config.toml
num_hidden_layers = 14
hidden_size = 256
n_experts = 64
experts_per_token = 2
d_expert = 64
d_shared_expert = 0
hidden_act = "swiglu"
moe_layers = [1, 2, 3, 4, 5, 6, 7, 8, 9, 10, 11, 12, 13]
router_score = "softmax"
normalize_top_k = false
routed_scale = 15.4
balance_loss = 0.00504
balance_bias = false
router_cosine_scale = 10.0
init_std_router = 0.00743
lr_router = 0.00142
vocab_size = 16384
norm = "rmsnorm"
norm_eps = 1e-06
tie_word_embeddings = false
optimizer = "muon_variant"
learning_rate = 0.00166
beta1 = 0.9
max_grad_norm = 1.0
batch_tokens = 32768
max_seq_len = 768
train_tokens = 209400000
max_steps = 6391
dataset = "wikipedia_en"
Below are experts of layer 11 (counted from 0) of a mixture-of-experts language model. Rows are named router (the router's row for the expert), gate (a neuron's input weights, with its number), up (a neuron's input weights, with its number), down (a neuron's output weights, with its number) and show model dimensions 0-255. Each number is 50 + 10 x the weight over its row's rms, rounded and kept within 0 to 99.
After each expert's rows: "comes after" lists some tokens at least twice as common just before its tokens as in all text; "raises" lists some tokens whose logits its average output raises strongly, later layers aside. This comes from a sample of Wikipedia text that the model never trained on. Tokens count by the router's weight.

# expert 6
router:52 55 35 36 61 51 49 54 42 57 54 62 43 47 42 40 45 24 37 47 51 69 60 55 35 66 46 38 46 53 70 58 42 39 49 41 44 29 69 45 50 41 65 67 50 45 41 45 56 38 40 58 54 74 53 39 36 62 47 44 44 40 49 41 60 57 53 55 45 40 61 69 38 46 55 35 51 39 47 58 67 46 67 40 46 54 38 65 41 45 43 32 51 67 76 47 37 53 61 58 50 38 54 42 66 67 55 62 69 37 36 41 51 52 53 46 59 60 45 36 60 51 55 42 53 38 36 48 48 54 57 41 55 56 56 44 61 56 52 67 49 40 50 40 64 48 24 52 70 43 58 48 37 28 34 56 53 48 43 48 57 75 49 51 50 53 47 70 43 52 50 45 66 50 47 51 42 63 36 47 42 36 63 42 42 45 53 48 37 36 53 65 42 55 42 57 62 60 40 49 47 55 49 45 40 57 71 40 36 67 60 61 50 44 53 58 49 39 56 49 54 44 57 68 52 56 64 53 48 51 51 57 57 42 47 50 32 43 54 61 35 34 60 53 39 55 53 32 56 55 57 46 63 53 51 41
gate1:50 47 46 46 35 58 41 37 56 48 57 33 52 64 50 50 52 54 52 42 62 45 39 45 47 67 46 36 53 57 45 46 39 50 29 58 51 38 46 37 54 49 46 45 55 42 70 39 58 36 59 50 59 36 50 45 49 40 48 46 35 48 37 62 59 62 50 45 46 62 42 51 57 62 59 38 61 52 52 66 52 77 40 58 37 55 55 53 51 54 36 59 63 39 42 58 34 60 19 45 63 58 40 40 59 55 37 46 63 52 46 57 51 58 61 63 50 45 40 18 51 51 62 64 57 37 38 50 60 55 60 48 61 43 67 49 45 51 51 30 21 46 52 51 65 48 58 75 64 68 38 45 51 54 55 48 46 49 46 53 52 55 57 45 47 61 55 53 43 51 51 43 54 24 49 51 41 46 35 40 41 54 44 44 48 60 38 56 49 46 45 54 46 30 42 54 53 51 46 68 60 54 38 42 51 32 67 51 49 51 54 72 37 39 50 31 77 50 65 51 61 37 51 57 52 66 63 60 62 51 48 49 39 81 53 49 52 49 62 67 47 35 53 40 44 53 35 55 58 43 57 43 46 48 51 47
up1:53 46 32 54 46 56 32 52 59 40 38 68 52 52 38 52 44 53 55 66 58 53 41 44 37 51 63 42 48 50 66 48 59 61 44 64 56 40 70 36 45 48 51 77 51 57 43 49 50 61 59 55 57 56 42 47 50 49 47 31 46 39 49 38 43 63 41 39 49 68 41 54 37 44 65 39 59 54 44 67 42 30 56 52 47 51 41 37 64 62 58 43 47 45 42 51 63 55 67 58 43 46 53 49 59 42 59 45 52 42 57 55 54 47 59 59 49 65 47 45 49 54 31 48 72 45 46 45 56 57 54 41 47 43 34 50 54 65 50 64 51 43 57 46 52 57 49 39 46 41 44 56 41 29 38 86 55 59 24 52 56 53 62 36 69 49 44 47 47 43 42 50 47 47 50 37 49 55 67 71 39 54 54 67 50 55 42 37 53 30 42 45 42 62 59 56 47 59 51 31 63 60 62 58 54 49 37 58 44 53 55 39 28 38 46 40 67 56 27 52 50 47 46 52 38 48 48 51 62 63 54 54 69 50 65 48 49 56 66 69 47 55 38 75 54 43 55 45 42 55 43 45 46 72 51 27
down1:49 43 47 39 60 55 57 34 47 65 42 45 57 35 50 61 30 53 63 44 43 57 48 55 65 42 51 61 39 41 52 37 55 49 58 48 47 66 44 62 41 55 43 55 55 47 46 55 59 51 59 54 34 41 51 67 39 39 54 43 70 63 53 53 68 50 52 65 40 53 60 62 52 52 34 52 53 50 44 53 42 63 43 64 42 45 55 60 29 59 33 50 61 46 53 40 67 46 38 57 56 68 48 58 57 40 49 47 52 58 44 37 55 60 48 36 47 58 49 45 38 38 55 58 56 56 67 58 57 48 38 55 57 70 53 45 47 59 51 31 61 71 64 47 59 35 56 42 47 24 33 44 49 58 63 42 50 65 27 34 60 48 40 59 59 54 42 40 36 43 58 59 42 64 55 46 37 53 38 41 53 62 41 55 42 60 30 33 61 69 42 44 50 51 56 43 43 48 67 54 38 50 58 48 56 56 54 44 56 49 55 38 41 61 47 77 43 59 46 50 54 57 60 22 49 49 45 50 54 35 42 47 56 36 51 36 51 30 28 31 52 38 32 44 54 49 34 42 47 43 72 48 43 55 47 45
comes after: " was", " is", " were", " be", " been", " also"
raises: " and", " only", " in", " with", " up", " at"

# expert 62
router:53 44 51 47 36 54 65 67 41 53 50 50 42 54 40 70 33 47 39 50 59 41 49 61 41 50 50 56 58 47 53 51 46 48 49 54 48 67 47 54 67 76 27 57 52 46 56 53 53 52 58 31 51 58 65 39 67 34 54 65 48 41 40 44 39 55 61 33 51 63 72 44 47 49 37 34 43 44 44 37 41 44 41 51 62 58 58 50 61 67 52 37 39 34 55 44 49 40 43 69 56 68 41 45 59 36 42 46 34 35 65 53 62 50 48 55 43 65 43 50 54 54 38 51 75 45 52 42 37 44 41 50 63 33 54 40 59 64 62 38 55 58 36 55 48 58 63 60 58 49 67 37 48 42 32 39 43 49 43 62 58 46 56 53 44 57 36 44 67 44 42 53 42 63 43 56 47 53 44 51 47 70 40 42 57 70 61 57 45 47 62 48 56 58 40 61 43 55 63 41 64 46 44 43 56 45 38 46 53 65 67 44 51 52 41 47 46 45 60 53 60 46 48 58 61 37 29 51 47 34 53 63 51 57 52 37 35 51 44 53 43 35 59 24 38 38 57 48 75 60 42 43 32 46 55 36
gate0:46 51 55 60 52 54 83 64 47 61 59 51 53 60 57 57 59 53 55 57 73 42 74 66 52 46 55 49 51 49 57 68 57 51 51 62 36 56 55 58 47 43 55 37 56 59 41 56 68 50 52 39 51 55 60 59 61 59 60 53 41 80 46 35 40 64 51 64 45 35 52 46 39 61 63 41 47 54 79 53 46 48 50 56 49 42 28 49 53 45 60 55 45 42 47 43 64 44 43 61 47 48 48 46 48 43 68 43 47 47 53 52 54 67 48 68 57 51 41 50 51 47 49 46 65 72 46 64 38 36 52 43 51 46 51 39 52 42 52 44 57 50 54 40 55 62 62 49 52 52 61 45 50 56 52 38 55 50 50 37 44 46 69 67 38 58 33 67 54 44 37 51 47 55 59 61 52 62 58 48 58 53 59 26 48 45 55 47 55 65 49 47 42 58 64 45 30 64 43 43 49 49 60 49 36 33 48 35 52 53 60 43 63 54 44 53 49 61 29 56 52 64 50 38 46 42 50 16 58 55 50 48 61 48 20 56 60 58 25 57 61 42 45 40 46 38 55 67 42 52 48 41 46 32 35 56
up0:59 51 50 31 51 35 47 55 47 48 39 46 51 48 49 46 53 38 47 44 37 45 41 49 50 53 38 46 39 45 68 38 45 53 43 52 57 28 56 38 71 52 45 53 44 51 56 33 40 41 43 52 58 60 46 32 37 51 37 14 67 49 64 34 42 38 45 37 48 53 50 45 47 48 46 48 65 44 49 44 58 62 43 47 42 50 59 62 50 55 56 42 55 50 47 42 45 56 49 46 47 58 56 59 53 38 37 53 50 32 50 59 59 57 57 31 37 52 58 52 48 58 46 59 47 45 43 36 59 61 52 69 30 49 38 48 49 41 49 51 58 35 42 73 50 56 30 53 47 42 46 65 47 40 42 54 51 44 52 48 48 36 42 35 47 49 42 32 40 60 56 48 56 45 46 49 54 39 45 48 35 39 42 55 24 54 24 56 54 42 45 47 56 44 67 48 86 51 55 45 56 48 64 56 62 72 45 60 44 52 48 53 56 32 50 50 47 49 59 43 49 38 50 49 58 62 52 54 40 55 46 48 57 03 67 61 62 41 59 30 47 54 39 35 52 56 51 28 52 40 50 44 52 41 56 51
down0:33 49 42 45 49 59 59 77 50 60 55 50 44 54 37 68 47 55 37 51 41 52 51 61 62 55 39 52 42 58 68 49 48 53 63 26 46 48 41 56 45 39 68 42 39 55 57 56 49 53 40 43 47 43 57 67 55 32 42 50 43 43 47 51 41 49 57 75 48 39 51 40 59 46 39 54 57 50 51 34 45 49 59 66 54 43 40 65 44 65 50 54 49 43 39 29 40 41 61 57 49 49 25 55 60 52 67 61 45 30 45 40 52 49 40 43 52 46 34 65 44 44 51 60 47 48 55 60 51 39 58 61 39 72 50 45 35 52 53 61 49 51 50 58 45 59 60 61 51 53 47 58 47 38 39 46 49 62 48 19 51 59 37 40 59 40 61 27 36 34 55 33 39 45 39 64 44 56 63 31 44 50 48 67 41 52 62 44 52 64 50 62 48 64 32 52 61 63 38 50 60 13 52 48 52 44 57 55 56 42 60 51 42 55 48 43 64 39 62 58 59 60 47 21 50 45 49 51 40 32 40 44 37 62 58 50 48 41 60 50 44 58 41 56 54 43 57 62 63 54 49 60 56 51 55 50
comes after: "\n", " ==", "==", "===", " ===", "s=="
raises: "In", "On", "H", "The", "T", "S"

# expert 40
router:50 36 50 32 36 52 58 44 45 49 53 29 43 48 47 61 30 38 48 49 47 52 52 62 39 49 69 58 56 54 49 48 56 45 49 43 53 71 50 52 42 65 32 46 50 39 58 69 55 65 54 31 53 57 53 52 47 46 80 64 55 42 43 52 50 64 63 42 70 54 52 39 40 70 30 49 53 54 47 30 44 58 45 52 51 59 47 39 62 61 45 23 37 39 46 41 54 53 51 72 41 47 43 45 61 29 48 59 48 57 47 54 53 55 46 63 44 55 50 54 39 55 50 38 64 39 45 54 40 68 34 49 59 31 40 50 40 58 40 42 51 56 48 54 35 48 45 63 63 43 63 37 47 44 49 42 47 42 48 54 68 49 37 38 58 74 55 62 68 44 41 52 29 62 48 62 69 56 50 53 46 58 27 51 43 47 56 38 58 34 62 41 56 34 69 59 56 39 56 44 53 53 32 45 51 47 44 43 60 45 53 62 51 40 49 43 53 65 62 59 57 48 53 48 40 62 48 58 39 54 44 44 62 58 55 41 50 60 51 61 51 26 57 37 43 44 55 47 62 53 44 39 41 32 64 37
gate0:39 39 52 44 53 53 55 44 52 76 60 50 49 41 50 43 43 48 55 63 53 48 41 50 51 56 56 31 55 54 43 71 56 51 44 61 55 50 36 38 50 49 55 49 74 52 69 49 66 66 50 56 49 62 64 47 32 65 60 59 43 58 53 73 50 47 52 46 49 58 39 46 47 55 44 71 69 58 68 55 65 54 59 43 53 35 45 41 33 53 53 41 63 42 56 71 51 47 37 62 45 38 48 40 51 44 52 39 48 40 33 48 55 55 58 60 42 61 46 52 62 63 36 55 59 75 77 38 55 52 49 33 55 53 44 51 20 36 43 50 56 46 50 53 60 61 60 40 50 43 51 45 46 55 44 39 50 50 63 38 53 47 33 34 59 52 44 61 50 39 45 60 40 63 42 66 58 43 39 53 36 56 44 55 63 68 56 42 69 40 64 56 55 38 61 42 44 64 55 48 50 55 54 48 56 30 50 56 66 50 38 50 54 50 40 46 51 44 54 53 62 44 42 19 43 69 32 40 46 53 56 43 61 46 53 54 49 46 69 55 48 51 67 55 58 53 34 31 65 66 53 44 45 34 50 45
up0:51 66 45 51 59 34 40 53 57 42 40 43 51 60 39 42 58 49 66 44 41 52 42 54 57 45 35 51 44 33 54 46 36 54 50 49 55 44 60 57 55 35 49 26 56 52 33 46 50 43 45 53 58 38 47 48 61 55 42 34 40 44 60 57 58 34 50 58 49 16 71 53 61 49 59 48 39 41 42 54 36 55 36 54 57 59 59 70 61 41 83 52 58 54 46 47 44 61 64 22 57 58 54 63 54 52 51 53 58 54 74 43 50 43 49 27 50 45 46 46 42 46 60 55 37 29 35 62 44 56 51 49 48 50 44 62 76 71 45 57 40 47 65 63 48 42 42 63 39 44 47 50 56 47 47 60 44 52 52 61 50 52 51 73 45 41 49 37 45 54 63 34 50 31 60 27 43 49 55 52 58 45 56 53 45 38 61 49 46 57 35 38 47 54 52 40 48 47 49 65 52 45 61 62 43 57 47 59 28 48 51 52 56 51 47 54 49 58 39 50 20 61 36 67 59 32 63 52 47 37 54 41 57 51 34 50 51 49 45 45 51 56 47 44 36 48 49 41 34 28 49 62 51 53 49 55
down0:52 48 45 67 78 44 45 51 51 64 54 50 58 60 44 45 56 50 56 53 31 47 48 44 45 53 30 49 56 46 45 57 47 46 36 57 50 33 41 58 65 46 49 55 60 60 47 21 36 42 34 51 56 50 50 50 42 53 37 44 38 62 40 57 70 25 46 58 42 30 42 52 51 45 39 48 50 50 51 65 44 39 45 46 38 51 53 52 50 55 49 62 51 47 37 47 47 61 48 44 66 62 61 59 49 61 50 52 61 45 52 43 40 59 44 24 53 48 50 55 58 46 53 77 56 50 58 41 35 29 61 38 47 66 46 54 51 45 47 53 51 45 57 42 54 40 73 40 38 51 46 50 47 44 62 48 59 54 56 53 32 50 53 64 40 47 76 25 40 56 58 38 58 43 56 47 44 52 52 45 68 65 59 52 49 49 28 54 48 46 43 46 47 54 55 58 50 61 34 61 64 53 68 66 45 55 47 44 56 42 58 64 47 60 59 59 27 36 37 23 44 63 25 57 61 45 53 48 45 62 64 34 51 55 41 55 52 28 44 36 58 52 50 52 47 51 49 68 48 55 52 50 53 68 30 57
comes after: " |", ".", "\n", "s.", ")", ")."
raises: "-", "|", "\n", "\"", "M", "The"

# expert 59
router:62 58 50 44 64 65 44 46 45 49 46 51 52 49 37 63 42 36 52 54 45 61 47 45 45 54 69 49 73 61 55 48 49 51 46 47 47 56 56 51 47 49 39 53 43 58 39 49 35 69 66 54 50 57 41 45 54 36 68 58 57 32 38 44 46 50 47 57 69 65 57 39 46 41 48 51 62 34 61 38 59 36 48 52 44 56 54 45 60 39 50 37 45 46 28 36 60 52 34 43 71 60 42 44 38 41 22 71 47 55 44 60 48 53 63 54 61 40 50 52 50 47 47 70 71 58 62 67 39 42 48 53 47 44 50 48 61 52 49 37 52 67 42 58 35 38 59 44 42 45 47 52 48 46 46 62 51 42 53 20 46 32 39 48 61 43 36 50 52 54 65 48 52 42 48 33 51 63 62 37 41 53 31 60 57 66 54 47 48 51 66 35 51 45 53 39 56 59 44 57 58 53 48 68 30 43 52 53 69 54 65 62 50 39 50 51 51 69 69 68 37 48 71 72 50 47 48 47 44 47 47 50 52 63 48 38 43 48 53 53 39 38 54 38 35 66 53 55 73 61 32 49 38 40 51 46
gate4:53 53 54 59 52 48 54 42 53 74 58 46 51 38 46 62 56 52 42 57 41 36 33 55 53 53 36 55 72 51 34 56 53 43 54 50 39 33 45 46 51 59 50 44 61 36 30 56 52 48 52 48 48 41 46 64 67 45 54 51 48 53 57 61 54 55 56 52 46 56 40 38 73 54 54 57 65 56 50 50 51 52 31 46 44 35 47 77 51 43 44 55 60 53 47 45 65 52 52 50 44 42 48 53 67 51 55 49 30 62 48 54 22 41 38 49 48 44 57 59 45 56 68 30 44 45 49 54 50 49 56 45 60 54 63 43 59 47 56 48 45 55 78 58 61 40 63 51 42 52 49 46 30 61 57 48 58 40 60 52 50 48 38 40 56 40 59 56 54 57 57 26 34 52 54 26 48 48 45 53 45 53 53 47 44 55 68 58 48 58 52 31 30 52 81 43 56 67 56 58 45 42 49 66 47 47 52 51 55 33 34 25 19 59 41 46 58 63 61 51 30 44 56 60 38 40 46 59 45 46 52 30 33 41 47 61 48 54 42 42 47 47 38 42 53 55 48 62 63 55 44 74 31 54 54 62
up4:56 56 44 63 53 45 50 58 52 62 59 38 47 51 44 68 51 57 56 31 49 36 41 55 68 50 45 60 56 39 40 48 48 44 62 64 53 24 48 60 44 58 33 45 61 57 30 57 45 39 45 46 55 46 47 50 61 46 51 53 51 53 63 67 78 47 41 45 46 58 37 38 72 49 45 60 57 55 56 45 64 51 43 54 46 41 45 62 68 50 36 54 87 54 51 27 56 43 58 51 68 40 44 52 51 49 49 57 39 59 50 52 46 52 41 50 49 39 59 58 54 48 68 44 55 45 51 71 47 50 57 45 52 50 55 25 52 45 55 48 44 46 67 52 51 60 54 57 40 37 63 37 57 69 48 48 48 52 47 55 48 43 55 32 48 45 61 61 52 73 64 35 28 59 42 38 54 48 50 39 48 37 56 55 49 50 59 50 33 57 53 43 41 48 64 40 56 71 67 57 53 52 53 53 48 48 51 49 50 27 33 54 38 53 42 50 70 60 58 44 39 43 41 52 43 48 61 56 50 44 41 14 41 32 42 74 42 55 50 50 44 41 43 43 42 57 61 38 63 54 42 73 42 53 47 50
down4:44 36 41 56 62 51 66 60 49 50 60 54 40 46 36 49 62 62 63 57 53 48 48 44 41 27 59 42 39 65 55 50 55 32 51 33 30 46 56 64 65 37 59 47 41 41 56 23 56 61 37 38 47 49 46 60 42 29 39 60 46 53 45 32 51 36 56 63 57 45 62 51 52 62 35 48 50 47 54 51 71 54 45 43 58 45 35 45 40 46 59 44 55 36 36 46 33 46 43 45 35 48 66 31 36 42 84 55 59 59 56 56 63 44 52 71 65 48 49 56 56 55 34 51 55 49 58 54 34 52 57 57 69 45 47 75 65 59 60 46 53 46 52 53 45 64 52 45 60 52 44 52 58 38 43 63 71 45 51 57 67 52 50 52 34 64 44 54 40 28 40 47 57 53 51 44 44 72 47 58 43 61 37 51 52 50 40 44 57 53 50 64 42 56 33 38 41 41 40 46 41 53 51 59 43 66 40 47 55 53 61 53 46 59 46 54 44 50 35 56 58 46 68 45 62 50 48 43 58 48 61 64 32 56 52 46 46 49 67 56 45 40 47 63 50 39 41 45 43 72 45 58 52 29 48 52
comes after: " |", "|", " ", " 0", ">", "\n       "
raises: " |", "^", "<", "^{2}", "{", "^{"

# expert 18
router:57 65 36 50 62 61 34 41 47 59 46 44 46 49 39 56 59 48 45 57 48 50 43 44 44 41 57 46 63 44 34 55 45 60 61 29 39 52 58 67 42 55 42 49 30 56 39 46 32 50 60 55 27 57 37 55 58 35 48 50 58 34 45 49 39 58 40 70 43 51 49 48 59 70 42 51 48 55 45 51 53 45 47 46 44 48 53 50 45 40 42 45 64 50 34 59 49 32 48 48 59 54 53 58 60 42 31 53 45 56 28 62 35 47 67 64 58 35 48 53 53 40 45 51 47 54 42 66 48 47 61 49 36 43 38 49 43 47 47 55 50 71 57 65 57 59 61 52 57 48 50 56 63 58 46 50 64 49 48 41 57 44 43 37 69 58 47 75 53 61 56 54 43 41 64 56 53 55 64 53 40 55 58 42 47 42 63 27 31 41 43 49 56 44 55 52 56 55 74 51 63 61 44 55 52 60 60 41 73 55 34 71 63 47 42 50 57 66 55 58 42 37 56 78 61 65 46 41 65 59 46 48 61 46 31 49 55 47 46 49 39 29 45 49 45 75 58 68 52 48 26 49 56 50 61 68
gate0:42 52 57 51 59 57 66 52 53 41 48 49 64 47 55 52 47 40 40 60 50 39 42 36 65 50 63 38 45 61 39 59 49 52 60 59 44 32 48 63 38 44 38 41 36 42 55 41 59 43 56 51 30 58 31 65 70 51 54 53 48 55 23 55 58 70 37 52 38 50 46 56 54 55 54 25 35 50 49 57 63 42 66 58 48 41 42 67 55 55 58 62 51 65 28 56 59 49 53 60 60 43 41 63 63 34 46 59 49 56 50 46 58 36 44 56 53 48 41 61 60 36 46 42 39 64 51 62 42 54 57 67 49 49 57 26 46 45 57 47 41 51 40 55 37 53 40 41 59 28 49 53 65 50 56 48 55 61 43 62 57 60 62 67 50 43 54 52 34 62 43 65 81 54 52 53 42 67 47 45 40 26 59 51 66 44 42 40 59 38 40 49 58 56 50 50 49 50 68 57 59 53 62 49 66 55 42 53 48 43 40 65 45 36 40 56 65 54 49 64 41 65 57 47 54 68 50 48 27 51 65 58 62 48 52 46 58 41 31 45 41 41 38 51 52 53 32 64 56 39 32 45 56 47 53 52
up0:58 46 57 50 50 54 60 47 58 33 41 47 29 51 67 40 52 49 48 61 47 17 24 57 61 47 55 51 40 64 79 53 65 57 60 44 60 49 61 55 52 64 53 56 59 45 53 63 61 38 51 53 42 51 51 56 59 71 43 37 45 47 52 50 56 57 43 48 67 46 51 58 51 68 54 64 37 37 61 46 46 52 64 59 50 63 45 51 55 63 34 53 46 66 52 45 54 53 63 61 74 53 65 54 49 52 55 47 53 46 63 22 47 48 49 51 41 53 35 37 39 46 51 56 54 49 36 48 44 49 58 65 49 40 50 47 33 55 30 39 51 39 27 57 46 58 47 49 42 62 52 39 56 51 42 42 48 52 53 22 48 48 45 65 56 65 50 77 41 65 50 54 54 71 57 56 50 50 55 57 49 54 55 47 51 34 47 50 74 52 44 54 53 41 65 37 43 50 54 51 59 43 71 50 47 71 56 57 54 63 50 50 70 47 33 48 50 42 58 55 24 37 50 50 45 49 35 44 22 44 62 45 49 46 47 38 65 42 51 53 48 46 52 58 36 52 41 33 53 53 47 53 50 63 54 43
down0:58 61 60 52 60 48 52 37 40 44 50 42 33 49 49 56 39 68 36 81 39 39 34 42 46 34 45 41 50 46 43 38 51 58 41 57 49 32 65 60 51 26 56 55 62 46 47 49 40 44 54 65 36 53 35 64 55 47 29 50 43 51 67 33 43 57 40 32 53 40 52 59 59 49 37 42 44 47 63 53 48 30 46 51 57 41 42 56 38 57 52 57 51 61 46 43 41 48 49 52 57 44 52 60 48 55 40 73 38 41 56 59 55 52 65 48 51 28 58 54 40 29 40 46 58 40 40 51 60 52 52 38 43 54 46 41 36 60 48 26 34 50 48 48 42 53 51 46 55 50 54 41 60 73 41 45 53 57 55 46 51 28 48 45 75 53 53 37 56 75 50 44 50 38 57 68 49 48 49 46 59 49 41 47 38 65 36 51 34 57 49 40 68 38 43 53 57 50 50 58 77 42 38 59 54 38 62 52 35 47 58 54 50 54 48 61 42 57 75 39 46 36 61 53 53 57 63 48 44 54 48 42 77 40 40 48 49 31 49 51 47 34 59 54 44 60 55 52 58 64 53 46 63 53 36 51
comes after: "\\", " |", " \\", "{", "}", "_{"
raises: ",", "j", "s", "-", " and", "r"

# expert 51
router:55 44 34 53 48 70 45 52 39 56 57 39 48 53 44 67 45 45 50 40 40 59 58 50 38 54 65 48 63 55 62 47 49 54 49 52 40 56 52 61 56 72 32 43 46 53 42 55 42 60 59 50 38 52 50 55 40 21 66 54 62 38 36 50 44 57 40 59 44 56 62 41 39 54 41 49 48 44 45 31 69 35 34 52 54 57 41 55 52 39 45 43 59 32 37 51 49 37 49 60 52 62 39 44 64 36 42 57 26 64 51 48 49 49 50 55 59 54 62 70 41 49 49 56 66 41 52 59 56 41 49 51 60 40 60 45 50 49 72 43 54 63 56 54 45 48 58 48 58 51 54 46 47 36 46 45 57 29 40 27 71 37 46 49 50 51 38 55 68 54 53 46 46 45 57 62 62 54 65 36 34 53 29 44 53 63 54 54 26 56 53 47 58 45 49 43 58 58 52 57 53 46 41 53 46 39 49 47 58 53 49 66 59 48 52 44 69 69 63 65 57 42 54 73 32 43 51 36 62 47 54 53 64 49 55 35 20 39 44 74 44 46 61 30 40 55 59 49 58 65 41 49 44 36 57 38
gate0:53 72 48 39 52 34 36 55 49 70 68 49 50 48 56 44 34 37 59 65 59 50 60 45 55 38 43 54 40 53 50 51 48 48 67 68 45 82 54 54 31 41 52 27 55 55 32 52 61 67 46 60 58 59 57 42 49 65 72 46 49 53 44 51 65 53 70 47 52 49 45 32 53 48 39 51 27 69 68 43 55 71 55 62 51 40 42 51 57 65 46 38 50 50 48 41 51 37 47 35 39 51 46 56 49 45 62 54 63 48 47 52 39 59 58 56 49 42 61 30 56 62 45 46 54 39 53 48 36 69 52 71 46 81 41 53 43 42 25 47 48 62 54 63 46 38 45 39 50 42 44 56 45 57 49 42 50 47 55 44 44 45 54 44 34 64 52 54 54 37 41 32 48 58 62 49 59 48 49 57 51 58 57 60 58 49 59 64 37 66 52 46 56 57 59 52 33 46 32 69 41 45 46 52 32 59 53 45 53 43 42 53 58 51 51 53 45 43 54 44 54 47 45 33 42 58 40 37 48 64 65 42 54 46 45 44 57 46 43 40 40 37 53 26 45 28 53 45 50 41 65 46 67 46 47 57
up0:65 57 49 69 44 73 59 57 46 52 43 54 57 50 23 52 70 56 57 44 39 55 33 52 40 54 48 40 42 54 60 39 60 54 50 43 52 37 44 44 53 55 41 58 56 40 46 45 44 39 74 42 49 49 36 55 44 40 47 61 46 45 60 38 31 58 46 63 50 45 59 42 38 55 60 38 69 47 42 87 49 42 46 53 52 40 35 60 53 48 52 58 55 51 49 67 48 41 60 60 43 51 45 33 54 53 47 50 58 46 57 52 48 50 52 50 51 51 60 65 54 58 41 55 40 63 55 64 49 46 53 52 42 34 55 38 49 67 42 52 40 51 43 59 34 74 39 63 46 59 55 52 36 40 55 64 46 74 35 57 56 45 62 57 64 38 67 47 28 49 67 72 40 40 53 59 35 49 55 69 42 50 46 47 57 52 63 42 52 63 50 59 52 72 53 56 71 39 58 48 49 59 66 60 58 55 49 62 53 49 56 51 38 41 47 73 43 58 36 44 59 51 58 59 43 43 27 47 66 48 37 61 54 50 69 53 38 42 45 54 52 56 42 76 46 67 50 59 40 50 38 54 49 53 54 43
down0:46 50 59 41 62 29 41 47 42 63 46 51 56 42 43 46 58 44 61 50 51 56 70 51 14 34 54 46 50 60 44 52 63 54 51 48 42 51 46 61 46 44 56 63 48 50 49 39 43 56 43 59 74 45 55 45 57 51 54 33 44 44 55 58 51 49 45 56 42 54 81 62 48 60 48 38 62 70 28 47 47 60 51 62 52 58 59 53 50 55 33 49 59 53 55 56 43 58 35 45 59 58 44 51 63 52 47 63 48 46 59 38 55 50 50 46 49 47 28 33 39 53 43 52 45 61 38 39 44 56 61 48 58 40 60 55 37 44 60 68 54 37 54 29 58 57 57 42 49 51 45 56 50 25 41 36 61 40 63 70 50 37 58 63 43 47 76 30 43 43 47 48 50 42 56 62 47 27 56 76 59 33 68 49 58 51 30 47 30 62 36 42 66 46 59 37 51 52 47 57 51 51 50 45 72 64 55 56 62 58 56 39 70 47 52 59 45 49 50 40 49 53 40 47 45 58 31 44 70 47 51 53 45 54 34 46 43 58 48 39 55 51 54 38 51 56 43 56 44 43 37 50 66 39 59 55
comes after: " |", "|---|---|---|", "|---|---|---|---|---|---|", "|---|---|---|---|", "|---|---|---|---|---|", "|---|---|"
raises: "|", "-", "ord", "gl", "\n", "ith"